Weights of a small mixture-of-experts language model, trained from scratch on English Wikipedia.
Training: a variant of Muon for the experts, 11884 steps.
Below are experts of layer 10 (counted from 0) of a mixture-of-experts language model. Rows are named router (the router's row for the expert), gate (a neuron's input weights, with its number), up (a neuron's input weights, with its number), down (a neuron's output weights, with its number) and show model dimensions 0-95. Each number is 500 + 25 x the weight over its row's rms, rounded and kept within 0 to 999. Numbers have three digits each.
Before each expert's rows: a language model's description of what the expert responds to; "comes before" lists some tokens at least twice as common just after its tokens as in all text. This comes from a sample of Wikipedia text that the model never trained on. Tokens count by the router's weight.

# expert 25
What it handles: Table column separators. Pipe separators between table cells in results or election tables, plus commas, colons and semicolons splitting list items or places.
comes before: " ", " New", " A", " USA", " —", " United"
router:484548463503529485481501498465466487496527486483476505493528474517497489518478466502466492471530478478506480501464492488509559472513500487491496502510487486497493499441462496516507471478504489522536471492513494477523510465500497516484501472491534496495470520473497526508474509481541494503
gate0:464499479481459510468531471527535466481496500541461472485483512475512495476527488480454465469505507479501517491486489515508531451505482506518467505516531518500522510485498495522467536501487499480468475489484505466489546477444485550505496477516491478511477565521484517503520533525495531512
up0:518492484499466485490530485536552502437507498521453491513534521505517498476549510493473481491492489455492507499468452540485522457489470504509507477527510489494498526456517449489488520470499496484468527502497526482525512477441470548483480488493484469495456553534525501477518512532486487535
down0:523532521523567521489496475491462489502551494486486499526535470488495487518492506478480508493538536504471466472511485515494463462508490503520490493486507560501479456485500494481461500496506510479556508471462490534513474469462502519496547514459508526476507495503516515502496497450558497475
gate1:470526479459492520479479458487507474487482510507526494519512493503545524485501483528505534473486526563503520466484459519493505496483532479546535459512517480529534490457482496463501464570476523535497483471456487512543500481497504531485479509528528437469512499513534517527514437533488481467
up1:494510530474507488470489494501517424501467487500516533517494478523502552453516497527488520465507507542522498489508494504516505484529521458561535495532528518527522512499469501483531488543469496527517422492489515500517518455509491542498515516547505502477513496509530486546511439509480507483
down1:527492533519503506534510514500459496502496473500475484519522524535506521487512515456480509472507464482530481490513495543535488480497523515484485512529511508503514485497504488486510495513522509506511521457477524498487500489502558546519501473498472507489446540507527465491482470512462501506
gate2:510495539499485485489469484525493494492463468472506502466467488525496484469451480504479493524463520467503477504541544509478466458497441483498515503516511504512540515476480478483519492477500499500481515524497488481461505457518497492477458527496478489528476491526544487490514512484490498489
up2:510477548481462500508470514512482477508466478455518484457517484553482511463463472503460517517439535466534494489535526483478491465501450497484524476494508514524509511492515489499510458467503471521483489523496491487477477476524491489517478533492470513512491487475540499491501488491504507502
down2:475479468478498485520516538509507486492493515522512551502535512509503510528516468463516538490485463481519501471483535498468489550460542490516514528538504486539497509523498510539473519498512483513479463551515478473501491478496510517538550491458481535509417520492494491479468521554488508485
gate3:513472512524512478486521490502507496543487507512491500495484473529483545474473529475526538510502525480503490539520511487501527449505517482530503463478483474506494483506547495516529473441511502498535527495503511488529475478510525482498485506560491504494512502517477480515507471470525500490
up3:502509516541522443501485518518511519496472492513457517510493497490478523523448491491558553491517507482498505535487497465507537504514516494522528452512470476480494522501554528493541470471541506466506538484513472447507476511514511502502489518538465482530489545525472483482543470487537516533
down3:495464429507510507515478499471521477565498522539530486517481500538488447481543513537465525466494481457522534489483520514500501504485496488531475532484528528465440499546566517505471495479499456482470469495496501484500507488482491506499488515487468500484517508477489493473529525516486511464
gate4:517495523536502518522468494471504505508497514486444535520477474536479498489551537490518473493499518509484516514498485528521512530484486476509510537540485460497537484502511487502472507547458517501544516546457531474465529487520501476557462507513506523497526526484538512493515498516497548462
up4:470486531498494515528483491494525495497493510504479512500478451515469490499532530508504478482476526504500532524505472533493494505468492468559491521541497476484534498498536496472471521514451497481532513540453506481486530497498521487536455516539531529497497494487525518502485508499504525487
down4:476526485468527530525521505498495504520500455444542505479466507493472493511444488478495534508536513520459517468476461513490541504540482433573471464479474475499478526445526536483484529484480506484513477470514524522500484478506496526491561514514521521508525499483510480525536453519469518529
gate5:497562502516540525505510494488483480499527509499476519509502512472545512496486487458535495457490530492473507537460491496484531441487491469540493457531492506509514492477489478539497478502462507548535492518524520490513499460495520518493489480522515464481506486453469489534537474488523518496
up5:504562521510549504499526470477517460470509512488468516488517483503530499506480474475522503472492519503494498512462482507490543470497476462537491468517491510541499519485490479543524480520483500531501489529537528483509511465490517524486502478509527462506504500463479484532521490510487507504
down5:514518511513506520502532540499546496505481485485536485513517480476509458439514430500474510514463489520494494550485520466506502475539493460523512540505540453464510517488509540491483496521543497484549478440510490519516468544490511523500536496479526507514483519510486482466494538507498515489
gate6:456507519505529525479493534518473497506496517476499495500498509523503520542451479550513463482538487464486504458475524551507495557463511548464485516506463503500504481523462545475511533491489464502427534517485508458528461462506466512524500510487499464510534501515506505460518478491512487502
up6:455532513496518537521496502525468493518499486484530546474502501495494531512470506552492516526541499464483514502501523531527464538484516500464476474467497493477508493506485533521527520470513463510461475527537485497508456449478522530537525512483474501480542513463498536450532473499502518500
down6:520481474523522498588511479477506510459501508556457502497494509484485459482491463492548516534454487497518496516521522467479472487505523465511532532509502444502499508485575492515477469521532493506511528524536474531476528475498527519481516506502522529506495507511515512524471474507488494550
gate7:493501485482475525515469490509506531521491517476472491464473460477521497460490493519517471477488550491522494465501499508486465521493462541520501465494519496531542504500499486524436521497433467525524499472467482529504494490505509530468513501512475518476434520453509518493534504518576529546
up7:475500496496478535550456491510492529545481487514432518490480470461502506496463489501489485482515511484524489449486487511509508510474509492506485437509537538515536503464527487523457521507440475514469483460462490509525514466489505573481524494510469466465454507478498528529539493498562548527
down7:528532520483474490503508508510496492514501516532497500533519500465511499494474528475467495528526477498504510444472520508537523450505476486558504442495504512509475532488532495533514559519509483533441464497439464533512543575465504527510495488515479497492488475505492488534526528474505490479
gate8:509491476481523474464499482515527450482538517477548525519501474497485464505503495521468508503515527497518484499500507523497521492504537474523513461532498482511477510513434520522457528474472523544533489531530553490508506472531478490551505515512489499496510488506528520503488473546513523459
up8:520477472525518472461505504486511457479532512493511490520478496522477485493531506513517508507517532511535539515528477517518537506506511506469533491548504509490491504529480497532470453502479511475504524544506533483496485440544472494536525532516491490487498446516522511500474490487523503453
down8:531519503489479519491486489498516521526525499483479510483528475546520542467487568492524497528540523478497504479494520472498517512464483445474532469485506495495477490464503505507552508499500500492518507446500505472507477528505519491504527503530516526488507496509537583493490501492514518512
gate9:472482475495534529508576470514485489446498508485465517514495486540512502473465517510522498521462492498477547532483499515513502528468502527516511534538509491507455508462526502541534542537472512526517499482471515481473483488514503484491465538529471482516484510490575542514546488524481536529
up9:480476489476528516486528467500498474447507518485475503514492490504498491478464519498556478527464494456479505521486479521501505558485496504482519519536516478508460525472507531515538556496469538507484534438467530524500496471557496480494519529494467491509484520483553534520524472513463497539
down9:503506493511508515471505501503533538481458486540514515541512439523524504501506454510480505499507493491514498499526519464527470516491551443516503474482460478486560450475481524468514487436485485500521500514485530486501494531520512527475492505487511470529477502526512557522534485526428462544
gate10:484531517536511522505492532475510477527528537522445521540442496503501490509468524483491490500501501491467479519551565530493448523480548498479509507549446497487489497457513501478491480531514518510466522506462472466497505545490515518492508493482506511510528509500520484522532510505525537528
up10:536543553528487527522485529510454496472525500529489504540436491479502484494509495525507478503508466491521440541506516505484472506484523487485515505514442495523504516501509550472473492506499453539441474519505472457546492560480543480480512449459493501506497496484490506506517496569537519502
down10:502467472491514531489522533497523449487469497504504514499480498463491498519471505505529536495523501526513452506455437509501524444504546499500481451500512537532491471539518493506458510476473514518504461527536503496522475532512533490502489487554503518521475450502490479481485510516538499465
gate11:469483505527504500475459463470483489500519531465479490498493527493457491519520520573475491467504547556518508519520582523492466520534494489474525529515527503505484488462529513485499520514482528456500477503468491500529525481524515492505545516481480499512489514527467496491487484468509476508
up11:482486524500494491499502467500497504501506539443472494532531509496449500535526518590503484498506510529534509520539544514510475510518520511498492511497483490536520489491525508489526475486498517455472470510483497510555499469495503485498521510479500499529461493502492509514522529499528483507
down11:515513493497510512508530465482480518481499462477465467505455501478568538521418513527508505458498507499477487496514482525452496469469506501488480537484463487503493512491480560497509485500518523487510489487452512481490492498514489460461495512497508507579502504488452502455471507554469459500
gate12:504477497505454521522509508474492518502485511542488469521420467519526435465517495491493519486500491517530481540542503543547469488455545508525501484458467505473528540496504480500476480503524488480481491550507536544497516513494519466534442495502485472475490508527504498474521471512485500502
up12:489546529508485512500538512472481517505467501564459479508458441524500430482535485475459534483508476506548473542537508560544489489486509520549491476476470466482493540490507462479505486480522503450456494534517521514502526517510514483545484498525484509510523494538481503508478513532469472498
down12:533504492488470539487499515479515476526484504513512488523464480486539526481503501488500483477486455513505460529481471499498506563496490554491500497538513472501536509534485486493534516496543548512475524511522482488491508473514517479497490526500518472511469523451507469491486504530510458519
gate13:497458499496454454537501517473485518511454498495482448505514516513490490471467453533528484541511462445468485499494519484483482544469518485522495509496466496500463525492488490484502497485487470531489553482520478516514492510479497493469469550515471568488495467475504502488504468482508493494
up13:493482501478489458547519524468491494512472520510460493491500523520514478482465463533511533530490434478459494525506536479496502533486509511542505514500484509478468523499492485500509493494478450509466547486504467518550489507479479501493472521491487534522502525468525507483486488479510480515
down13:494494467501526479494478557493476481460513522527503519510509531525527528521532491500530497496495515490484507515483497552509487499513486505462512473503488488500518462487515485500517507507502529513508502495495527459499465515524500502479491497493476503480470512481513525550492453513464513515
gate14:487499489512496521483530468518537469471521502526457472487499515501542515467455525433493536501507487546438494506508520502467473522559515491476498507487469503476478464532521484461508494514499501489515494506526500501478487487494498493507524533505480496531542486468496501511529497524478457513
up14:503463491479516511542535482465471524489507522530477470478501520506513530484468509486500523522490479522439517507501527481531476505507530467493492531492452484486494481490514492462505463479500481503533503494481495488481469550498468498510538489455496517478546486492471498506529462523460462496
down14:552494500506471499482496491491506467515501478490484505503472460535479509507510506467508444521472542507486467500447486505558485496499475411499482539485542519537472471468479508501479530500512494480488506512499498490494528549506513549464510485513511502486494501505502551526533493498472540486
gate15:513461499524460480460525511467478502469468488474506494469500474531541506493510510488488484544492482556519513499469486466522535488516515485524519450535512505521527468581568480501555453467477529516488486483559483520485476473455493500511473501457542496489501504517529498466512517505482512483
up15:504423488540478519482515500496468462491477499508501499480497474496528490483490482495474511493496524548503546533515540492499494498495483518516524497536527486494516509526537491538530474456520538508526511507516498516462491501491451460466489528500525525496511536514488514485497517526499459486
down15:457489467479495496543498487509515523507488506545498461470525511477490495477491494495550506493522498496486474514527537504511490524547501511456505542530504537551534498456487481491420495552550460482531486515458508513542543505515554466484496493497502487493456519483486467515492489485485516477
gate16:519486452479475446449505483511503530518533499511505554522483504488464513518462511485522481506465497517426482514503509535526492531468486477503490475514485543454495493509469462510561526464498505495511478495475525454480488524563478525481522528476520498469511516500527485548474527460465524468
up16:519491438484506497440512505510479483527524517523523537486473462472468530533436505454482479494464491502456467548525490547540498512467474524514490523507500529494484533522453482502502477472482518505522475482463511492489474518515458503483537516477538507482539527487498457555478521504486533506
down16:509495527526501536558526468485513477501485510494524498441469471504525548457542514507481506508510532478521481493525472515473548464520479526492505520525481427550522504557524497513472468497502459511528491508508489528570477512469491487479530538470478492501506499520463530441504461521505510506
gate17:477516481524476481524501467494530484495475557443473515487490516483502520476434508512475538456479529510499510505479471514459507483521504503491514508504514511454543502506486478511506458512502515482515499487471510493487492483514485535522529502522517480554470494505482532485494486499492491489
up17:470475485558511465510511495509529501530491518461502510499479503484469511494431498511494536483477550497509516514477461526465519507517514489499502517471538500480544529481473489492518460502518498461506501475505497502468467468513483531520503466504480469536473471504489527467508507502472487519
down17:486511525510496524481491552451457490496467485537461516515489476514486533499478486504443455457506485496534486525512477479544508468486473516515517486468510480519459549482505489512503466490487518534547545472486512526524484542480507451527466504498444528496543490520482456480576508429488477491
gate18:486438469494466502489479505476520514516526538503506501473505448476487460479484539530455490479498509482531500533469511520532482475455546513527473514506477524476512480471502483523522511507499505492486519510485526505508499552527483554480493458536481545432493463487501486529548517447491484502
up18:492440480483479508474523530503508513521512527490519499482502463472490493516497491529487501469495513488510521495482509511497492472458550519523474505525461483480487472467512505536505497473469454497486499524453549504522530535505515550537491459531477540514482474485470477503522499494448520496
down18:448533504500484484499452529468485502482515501482500462535470507522514464483490500484500516498486507487513502489478494546496459502516478528461493461481491498452462521520472482469491529514480504505542483504540477514476442495533507493469487492461490502508490534489493511507468487458494501522
gate19:511468515501488487499530473501513511512491503538471534494479480495527463486495460495498526532481486504495458517511476484502536524469464490482523467535494506513476517499472451505542537483567522502459489522461504454459530515494466502498441499477490456488494525509512536539533506460509506486
up19:499443520479489478487546479535510479477492528512466485492478502465517447489504464494493541518523505502469476506526486509489490525510481507500466484504477491510510562467439488488560499464566537487485485549499503461504515519437501516519462495465507474525473490490457511534508485496500523488
down19:493536514494501520487523512439514506485501502531484477532487500445525462463533462516492536515522464502510560495527481531505521531508529506505500503449487461516522491467502524501503506503491473500503496506477509510497479501450469480502539466502471514462497461498511473513467516502471463480
gate20:534556547521491467505491457494488496461517485498510510505520460489495490505505528528528505560500499468514420533512458473485522546519511507498488516492489500528510488484498505494482542531482502535464512531489470463522513498528548508474461545492487500503510588527479474528466549503503498549
up20:530534499524489499508487454493502502488516488518488492526486471511536471511484514524545496547504499474504443516482456474498520525524502472558452463495477513531475472490526481496476501576435484531483527514479477458510526454515502494455445558493496484512497538510522516496481522534485482540
down20:478487513486536560502457500517519487490477528485524507487493539532503522502508480483490475492467452474522471495526553524479491487486541496436475509481530525523458498506532471529510512533469481478472478481495489515506541484492470494470545471536520480497451484505553516526509499526485511443
gate21:464518505457502489519485521504453500518436499486510513491506490495428503454511439526487534503457477464502518541488531513545500482517485549523498496514462464500506509471554489543535482477523487475536459479518462537506518530508514511482512488496483534536513493499492551511510485488527487512
up21:483502515467479471490480488511446514512418493491472516469490497494465483432498444541492509517452496472523516544490560497536495505505503563494503543515492482502516506481547487519527498486510517476541480486498458507515489511534530482514504483500487521522476533499494542496538498489515473510
down21:502506504486508497486450532510489471500543479491532463495540498478478497514410550481528493510489543497499479487483502494507531515477471486496530536526470493545518513474482506493520533548517525533411505475520500489502514504481539498516468489506502459471479484497482498509529530465501515488
gate22:497498499454551463484515510454462495523516504503519523441515459515514494519501536483439533514522518508487488450466467492518474481529530533559494497496502493489509456512462498534486546460477505515501480516492512519531535489579490529537503483512481505505543553511499492537486527496504544509
up22:494502498498554471500498523460461516486500488482502517458523486532523506515513548481438534518513509537509489488462471491528479492535531493543510480482487513509516450467482497552498526467484491527490486515486524503501564502573498522541505504542468503492535537492502510536445520527480522517
down22:514511442533566516489429470535482499535562506524495535506489494516457461510473529503488482504497479487476497520506485542527512484533493479487521500513478541479483508500491509518467503541494500502521513500476525487500475471484524483493515501469541488513539482477472511529462535460525546497
gate23:554499508496488469505520553493474493510478505514486463502502543507529526491508469517492498511502502520414446492494503524477523538465479516493543512551495511531539497489520503505539504499474544503465528506513521464539498504508500518463513495541514498509467509467517491466504499484476489505
up23:516502529441474509490507509517502493526514471485515503466511506480520497485495525523484498519492509489442474498504511491485521479444447583529518530499490511530498491484508499518526481470477539521491498555525535502520513521465501511445516509502503507535511501454472474528515525497489468498
down23:474520505503459476448520488519476439475487497469491498448505497504504490570482482544473471530539493519536497469455467478469512465527510499495486532559469451491512497499506518527512474486531514518493537523513485507526528505465514499524487526477540502522490513510460519537505487478536502479
gate24:521499453490543478479480519487535542517510461515524469504497481528455455542470531506503468513504572498492525529542517460510520494465494484485497478494519492460498503518497475522487538550440509540495477489503505471422480517504516475462495520532517528501511481490514463511521476498481495518
up24:540486467472478482464485557521498471547487468518532457503527506484435440517508544528492516511519511471513545505497489470504529526494498500491517432497486466490490551530463470530511531523491485514519462502511492498499501542482497482462465497565493512476480458480526498503499505515501497560
down24:544480499508541530469520531521505490528460475496516457499490496462553556508541516505474510492512526543515541505495512531564489475536538516468513493502476477492506516471487519517469544477520483477506544472546527488498494486521484508498492511501500536486489490477505479496473510484478492533
gate25:526517516507495496515504495520503453474486546476492488484508482528545457468479484521497472492493472493504448517508554509485441472529509486503498509506503463497497529494523480525522502500501514443503484496461486503528528442464516505503478499494516507551504533469481439475520498554511500475
up25:508534488498514477491515495513510444472504524514484493487509532519514485470485459551515491488493436495502461502530546518477459478546489468492506496498507481523505512486525455509510510510476494478507492509441492495538529432471513517520496486452489520551516500474478455488530510501486512497
down25:507494464496475499478505502474513479477522483495507544532490493474480529452485493497477530568499517529512511485525453528549499514519470533474500469444525542504491502567496492482471492501457527490498518498496478519522539508491506493479485470537468504506514467499533524505553515459556519503
gate26:507482539532539498511460514491524430445497510480544518532509443500518503514531493501460519534501504466509516473549529468471488517493514498518484457463487477556542517492511519520526519504478447476497520511537493496481477556506548533511523480523531502491460478454526521500469496526501504459
up26:494473512533520507503472511469494435447494524459542510530489440480549511495512480491437526517490508465481515481541543475500489491486518497498485466470488473554520515498515536512514510496499472482502506496543516489491471531534548543505550461531522513498465479462513510493475495507487501446
down26:520515531501499498487500493495501529530526469519551482547516492505501479466533532462470545507518482500499567481482503528543499486526519434458528435513508487510508516483543522501504504540515467506465515498487475559525516532526485489503520470456516481477529460522533469483500481502489496497
gate27:459491563447509561481486488523501462538528534515520484547512501474513470561534512509495529508506487479518493485469531498482496467515508543510502486472491470497515529506476487551480496479463492479531515500480538502521484535526479498538510512500492484470516511501522539507472516541495503510
up27:491504565467508539495503535525481479531530531504497519572511516471545486580541503510496513490498460489501460505503520487467502478486513543497508468492476489484501522520488494553502498473464496466502500488484551483521477523540508517545526487497496463482513481519539533519484536562500520517
down27:509523520490551495546513514540523499518553500484524520542484506529515527475516504517529475512588512504478516500531533528495505494493499540507479484566560446504485499519499511478540542499511524489523471492508513504478477509498499521499519500500520503521426507452521475493510497447524542476
gate28:542446504511482499503527516524514501478519542479462495529457480544504471519452448466545520547533525483559523495482513508487516472511504488487500488488486498479484488500498498521522495492511478503487581499530553504514516484507483523497510484443482489483488483491466481500529501523519499517
up28:547481496489486498503534505504508455480542538476473492521486512506480493517464435457538524530519493471516514505478535510487527468504484471522511468530510486441487524502491529508506490462493501477473536533527544503505492507468457524514539512449509500504466499481475492509558517476526469543
down28:502542495477479496521523502538484527488477493532568535531486511513504506524507500491476487529509477510496509495515497502485518556479529520533519480484529499517503451532496497526489505501508484508520498504515498537498508522526464477486489530503499548493482514522546503482498454507482502489
gate29:471496496452465491492503548470490476516484523481500509479541520457496518495508513468474483517473519527537457490484485491492504516484499507525486506476506533519511510511523485511501529488531504501498480552503492523543515508496471503486474486527480531509465510505516507514492502506501494488
up29:507491489464472486504508542488509474507503535494517513471548524460494520493520521456449510507499509530493461535509505478471469497463513508519502489476522524503503512530510458558486551482545492509506454547499527514550517522498456511503477488510476505505488508495520506510484490504492487481
down29:478485487460465547549528490482473491447519531530461481498535482507504517497460510500495510482506471487495539547534522448511515498472475490473513510496516511527457487494529446492487529480488521485502531531503525450488512525512459485499507479496504507512534476492545514508521543517489406486
gate30:514479519508486502474500549481477506525488558497500487506530468493493479510472508508516435534560500526477495546537500497551518468485485530501483498537514496472513470496496474523464509530547494454468487477529505497532514519489526529511488499485484477465508498543534536516525515499489502499
up30:504504482474471492469505495471476491521480547524509538472519461490495464514498513478502457486545512520501514548508505488548522433476479489507531498532488552483499502504497488544485486526523496507518482506529511500495504494453555522501514536467553496489503503495520507487526507463467521505
down30:459497496468532514532471503466516531518492538518541485513533541529527528527503520510460496464465528485503537489505495466467495553492512493505505479463557491496499520502509521494551533463522531502507477501481528520483510481517478506485476499500473482482501518515469507479502513500477548494
gate31:506501481526538511465523497505513478492529498489502488486512468519504486532503507533494499461526500515522482486553477504510487473490474504492490535488517521506462536515516514497508488494468487551469450538462528465534456487460480470494480513498544491540535517535460534505471496524516474468
up31:488497492528510524465503531527475487508558501463448490504487470489508505544510462554464525459485510522538493501511454504488496523526497472475465454477491523511460544549520516516520473454513469536500469536496548502496457497495491457501504508468507525518482483503462559478476484529502491497
down31:507444542432496450510498496457488491507480489511480523493502536496456485493493539490503540520459467500469491509464519519507507531469477518509489504525518510487549473478498452498536509533521493495539505539549496501476514499541509487502537450471430455491507492453523477481541465473471523565
gate32:504493548507528482504508541490498481515441507546479530491543569518491483464466499505479452503536515504529506463491540514492496514506543477499547525515497511511496491509517511485515492521498457451446530467480499506506533494479459513522520491519422491508498531527470539468509532522550496503
up32:528502531543522465522510542466519468499467524524471537500538535479466471476474513497450444512492489508531497466500577506482483505525528495476520548503511509499494501522528518503517499531496478433443481477512517534517524494470488502524489491535435504542500547533498529477493532509540504513
down32:454507506480543506457486518537501483491538498490529500509502535496499563535507493514494513510486507504531516481532517558470483517508502482569524519456497508460496464473550502464530479538505533466485505499535514531501458505485487574499520524524484479474482507485508494504484522525447492525
gate33:538499497484511502509462500501519506526477498527518502491504472506506561492467504517493516546489529439481493485511496498490529503464486505506504504479493536514476502527506491496541505523459482492468478502499484475520438541506503504491484525523488453513537477465484541525496479536489553504
up33:508530495468488494478478493486508521496527529484549524485467526495491560498468485487480536525505515478451520487551530511454485508500543521524524454476455528481489498527497492515535476482485497462483516539479502470499462495491483506509457501486521470505530476466479533546494493521500520535
down33:524520504486474469516481509485441490471512519516538525480487520488478511459518519493503476475531456531526442522515540473487485546482497426479515477506528503480491513508485470494478505528506501531504486508493565522557528456543502470517507484516530496534517501474488506517512515492520528546
gate34:481500511510514505497513530434511469495540487448485518495503434526498492492500443495460530484514514455521451535498499528527506500489471511520521501486515523489502500545446527522518521515482530533447482510507501517535455487513504544530521496488489466482496540498482477495480501493499513497
up34:527491525518516498514521510436515477508518515486509514524466461509491516489486464514461536467513482446529454556487507511532498485486464514513525492490500518500469503536468520485516539521490517536467488512495458500530463504493526529523503498488491471479512532532475498491471508509498536465
down34:546479491491512529549515513484489500479453536526519513496487490470495482488468494521481462494468468511497486439492483516510465519457533499453460484517524536482504540483537468529480516468536545479489495488469533497517510502490503532523508460474493507508497526465486534473505484479482502493
gate35:476494520504495536550523490540508478513497491486531483480501467500537491482476504496504500510500512496490507488472519494508521497494511534489499545475485476528494495533516541517476471496469487494463496521488501544472529490476529487528514533514443508526495459500468506485493511543521497538
up35:482489455511492520499511502505494455484482512474477492471540474503512482509445482505522472479505481522501462493482483490510554500482442525472530548492503491502479521536526493539499479456466530469474498486479506473474495471471479508493530489489506517508460504495444514497489517533533516516
down35:499542514515484518552528497537524513510499521471535496454459497498490542490517468497465558519495492519523524526522512527528533456539508487515501528487504462484504495539515530514506526530478464477505487502498475512486479512494514488455499514517502521528544523497489463470508524543494492486
gate36:503488513445455525501536496497508484501545450462503468520485534502519488467488474483483495517521524482501494489521526540508516497485490527522509523486479530499505509516518520562546503492497504479473532496517522502496478520519517511521536506489466497472540449530461536492497514489476498509
up36:522471488455502524478518490500517515517513452480496452525479530527489505450457488491488507491493511491556503507504502518495509445489459517533537536524477539513503512511535516499524481495515510482497508467476538500514500458516514488525526513484455524477531469513469514457501513514453509530
down36:503533528487513474497492516499466515476433524514471531532508471524541507560517481510555465496495492541532497482482510495480544487494508506456503491484511478483439564461502540500464496465515514501522462490483478501537524481509501513483501500512491507505491525492484498488487486558482498454
gate37:489506517497504492525541496505460505505491479492496462511496476507501524478562498480487533492525512493497512522513476533478452519535507501483483480530501468499520521496501517560508530531528521460483508502457479492481490519489504496530490513507450519475533515513568457497498437486500463541
up37:507500509522542520520564503518480492534477472481506449505502506528497503497523491507479525464517520504502510503530520523488465511481542485507477482542520460512518533494517512531514493527504520468487493507442469495462488519497498489517471540528467492477517527493529471472508481488508450528
down37:484493519517476488508519467523522543505516456495501450522496512550484513498536454491481510500494464520533512541480510459472468482474497501496456504512532478503523495450485473459510511460532493527543521453467509531477517502530473471497512484509485449498517506478492510518501415486519504501
gate38:520524513465453513497526475533506507501494525490489489528513484490501521476517479538555471498548484456465498510496575505501511525508511456513536477517484460522508452461473460476514487473513483547530545517490528498497500477494478454461485554457493503466511504521544478531488442443523479504
up38:538517505505476530446506480532484452484488535481457489544506515522502482498499485513523471506530512444442498510495561516519499515516506491502531482534521454509479479488459499496497473477508495541543507574498541517512494504515494466519501519474451530503514500500528496524516481485553492554
down38:464475480486472541499530544488507463490534473497481476536475487488468486477500487466476526474449479532518502511500497482472543513514513526533523484521511531504483509507490468524480499514504518552474463470507489502558499473504469481503459512472485463463504494529507510505521504522473524499
gate39:499486529442517506519490483502524514532501548477525483506483472522538443487484447548500513462538522550476499541509503483526515469504506496578503532507469503517469518489504473527472490479461532513480489501492482479484534445445544420490463537492522531476482502516480518503489549515449512493
up39:506511507462486521536513464499478478487449493469553471513507496493530488522465462512506512516563487531519474554487516515472510502486504518547505498520474564504544482478503478467520463491490475522455491551500488524501526536465564431529464528468493483471478533526478502520507523472515496487
down39:542487481508465501522545478529525491470528462525518522531475508503492508467491561522520517502515462472513464502471511501475512557499496491486465473514471543525476549511493480497529488512525522524477546537463505467498494512536497537537517476531483542495524479520530482492541465511491492485
gate40:512473477471480544483463504536469488518516509473463472527431490503517476486452544543485497509484523548486501526475487501530510500500523488489518468513540528499502530532477523489498526523518484494515497480521478500486489464518484497562510505550507508498530492456544501477505462494517474517
up40:498511515467472543495488480550485477503492485500509473500462506488501471494464531515486519493493508530506477546496458483516527504530508514504479455546542524493544532508470521506477528521532488496489523477511469509475492473531531495537482492539522490506525490488570474509512448494548504527
down40:492477498493490501481469529492531490559471492531484539468492480493531493484530490464488498547555514460501497517521464497552480528509522491489475471465468507471498494541500491516491503533495501522538524500519494537473480502485486488528439503518456532531499474484451555509500510489509525498
gate41:479488477485474517507487501529488512518483497535502485506468493513501522497485468480463509513522504506460513541517493508563492498495466472495499518487523463431508518477493513512486490490490527493511537492493442495530526492532498487522494501500496471531552488526475524495502500539512521496
up41:459511496520509506513494496512497500495491496544483501474515497508482468476506498511427479480485472475462502511485510508552494487520496453494484520521533461456478544473501472516495537499484536459517480523486466472549523510527481521495486500493450482548509494511479480486517495511509548512
down41:507479470501500468473519513507494508529513532549517521544505509533469550528470505526482530497496504521508492543493471510504506503524493483497511458475525521517506480443475496514513426522504493466525496453517512477528527474508489507503489473491515495509536510557497523513504518500524502486
gate42:552463483490516459482478474458511482501497495466434518520440480540475499477490505473497521476491525493514490468505524507487524474503493505503487510478523472504516470474485467539525493484493514498516487545492522470494513491524496510482498494520526504478482527481510496489533508475489493431
up42:504455497456511481516497452470475451513521499484486497529506504540525506485481460517451484474478504496464486478529526509522561465474494506512515484489538510529475486482483518497537525499478473490466454537475521477509477456502502511494528497533481484504520505512489487502533465464524525456
down42:500518475504467502450513513490520473461498495509521515462508512521499495460519467499504507478465514468519452532458496515500506507453511461474518494500498513488430522522525490447489497514522494494508475525462485460505498516489477540508477461488491483535476528505451492516469521508498537522
gate43:425500519415483500531497491503484512485493474507496469486520478534485495495509484507501476557563474500571523468511522465449480502480526523457446513518543510524513526512486556551434510482477510531512457516480481495517477498503525506524523469435507457487513506504476476537514522508520494507
up43:449528500413486495533492481494473493481470482506516493488523479551468491520512475505476492548541476494574521481503499485470501468474520489487472520527556504530518517519479539560477490482447508528495463501475506503535472476511511539552539487455504449472507494534495501501540492493499502499
down43:510486501530515500519471497518460490516506521524477485476516560466517488499512507468496490510510436499518497477514520517522519513512499496511484463500511504498468507504523503553479505482494443487502477458505493494492507480506476504500522483553488483478517484527520487487547483513468521541
gate44:501511555482483491565502463497505493502529501475504469495479495488538471483496535483453480495523555510450473527506492477472509512491495499536464505519477485522528460513502492474531542482442526497484500509466500443498472498524566441520545503472502495495516455508463463516425501519487506546
up44:505514531492469486539502512516523505494514493464510489495474529517512471505472526490473500500516520510491507537488492471478529523483521494546450485540493486539523475502535507477500511467445517484487508485494481476488484495508564468531542520498506505471503478512494508518440537538504505537
down44:514484521509469500508504511542486482487461534496504535500504543564490493536450480509516487507492532508510511522470498513505537532521471556518484504469508505475533510506530515501487540498544489497480463472481423499489510522478502506492493456534484480513498522504470509449474481518512538472
gate45:486461500496493530505501509531488493477518539487502458482496485478472498515501517510482518520522509521492521541459508479456488510515542514524534498491451518501470505478493482505464482472460512567522483539508468537540488532484522510495469548527452499533481509504519493523532449551503513498
up45:471509501501521536503533502529512488491447510479510460487493483483485492488502499488498523496482500540530509547477512448492510521523521501504514506478481514508479568503491441546496497485455490563509499520523487498522483494452460505485466527507440486555455515520526522495505440542517496478
down45:512503487497530553466491506467541546511474480519491485505541485498482504522512504503497515502500501509493494485520487490537514472523471504528521489500503463538517513491522487510538476476493493508516483470505511488514490471496465490463491514508495510492536469502523502517480542485497482516
gate46:474495540473449506526503471522523480510517494525529518499479461452533444485507497514527515474525439455467504537477507513486487448487534486580447472547508570507518491486461512481473479516490515508512518520493482500504496489481471507521485520468454508492509511489481490529499486505513540555
up46:473481535504446494518492496546533452504505534521514489488526476466533463510533513526519522469535398480472515522517527530503484469492504533561487541521526533514535510499480501512508473495511512461495493522482498467514486514470461527485502505462478507489503498471454475536501502510482511532
down46:469504485506518521505514497521519497526524532466493494488468511483485518513556491489511504464480509479533498500509542501517507565470511505530482525518491453469513515467436504486509460493487486527502478515471483548498484487536522493461474501545487490542525497483524484507491489528483493527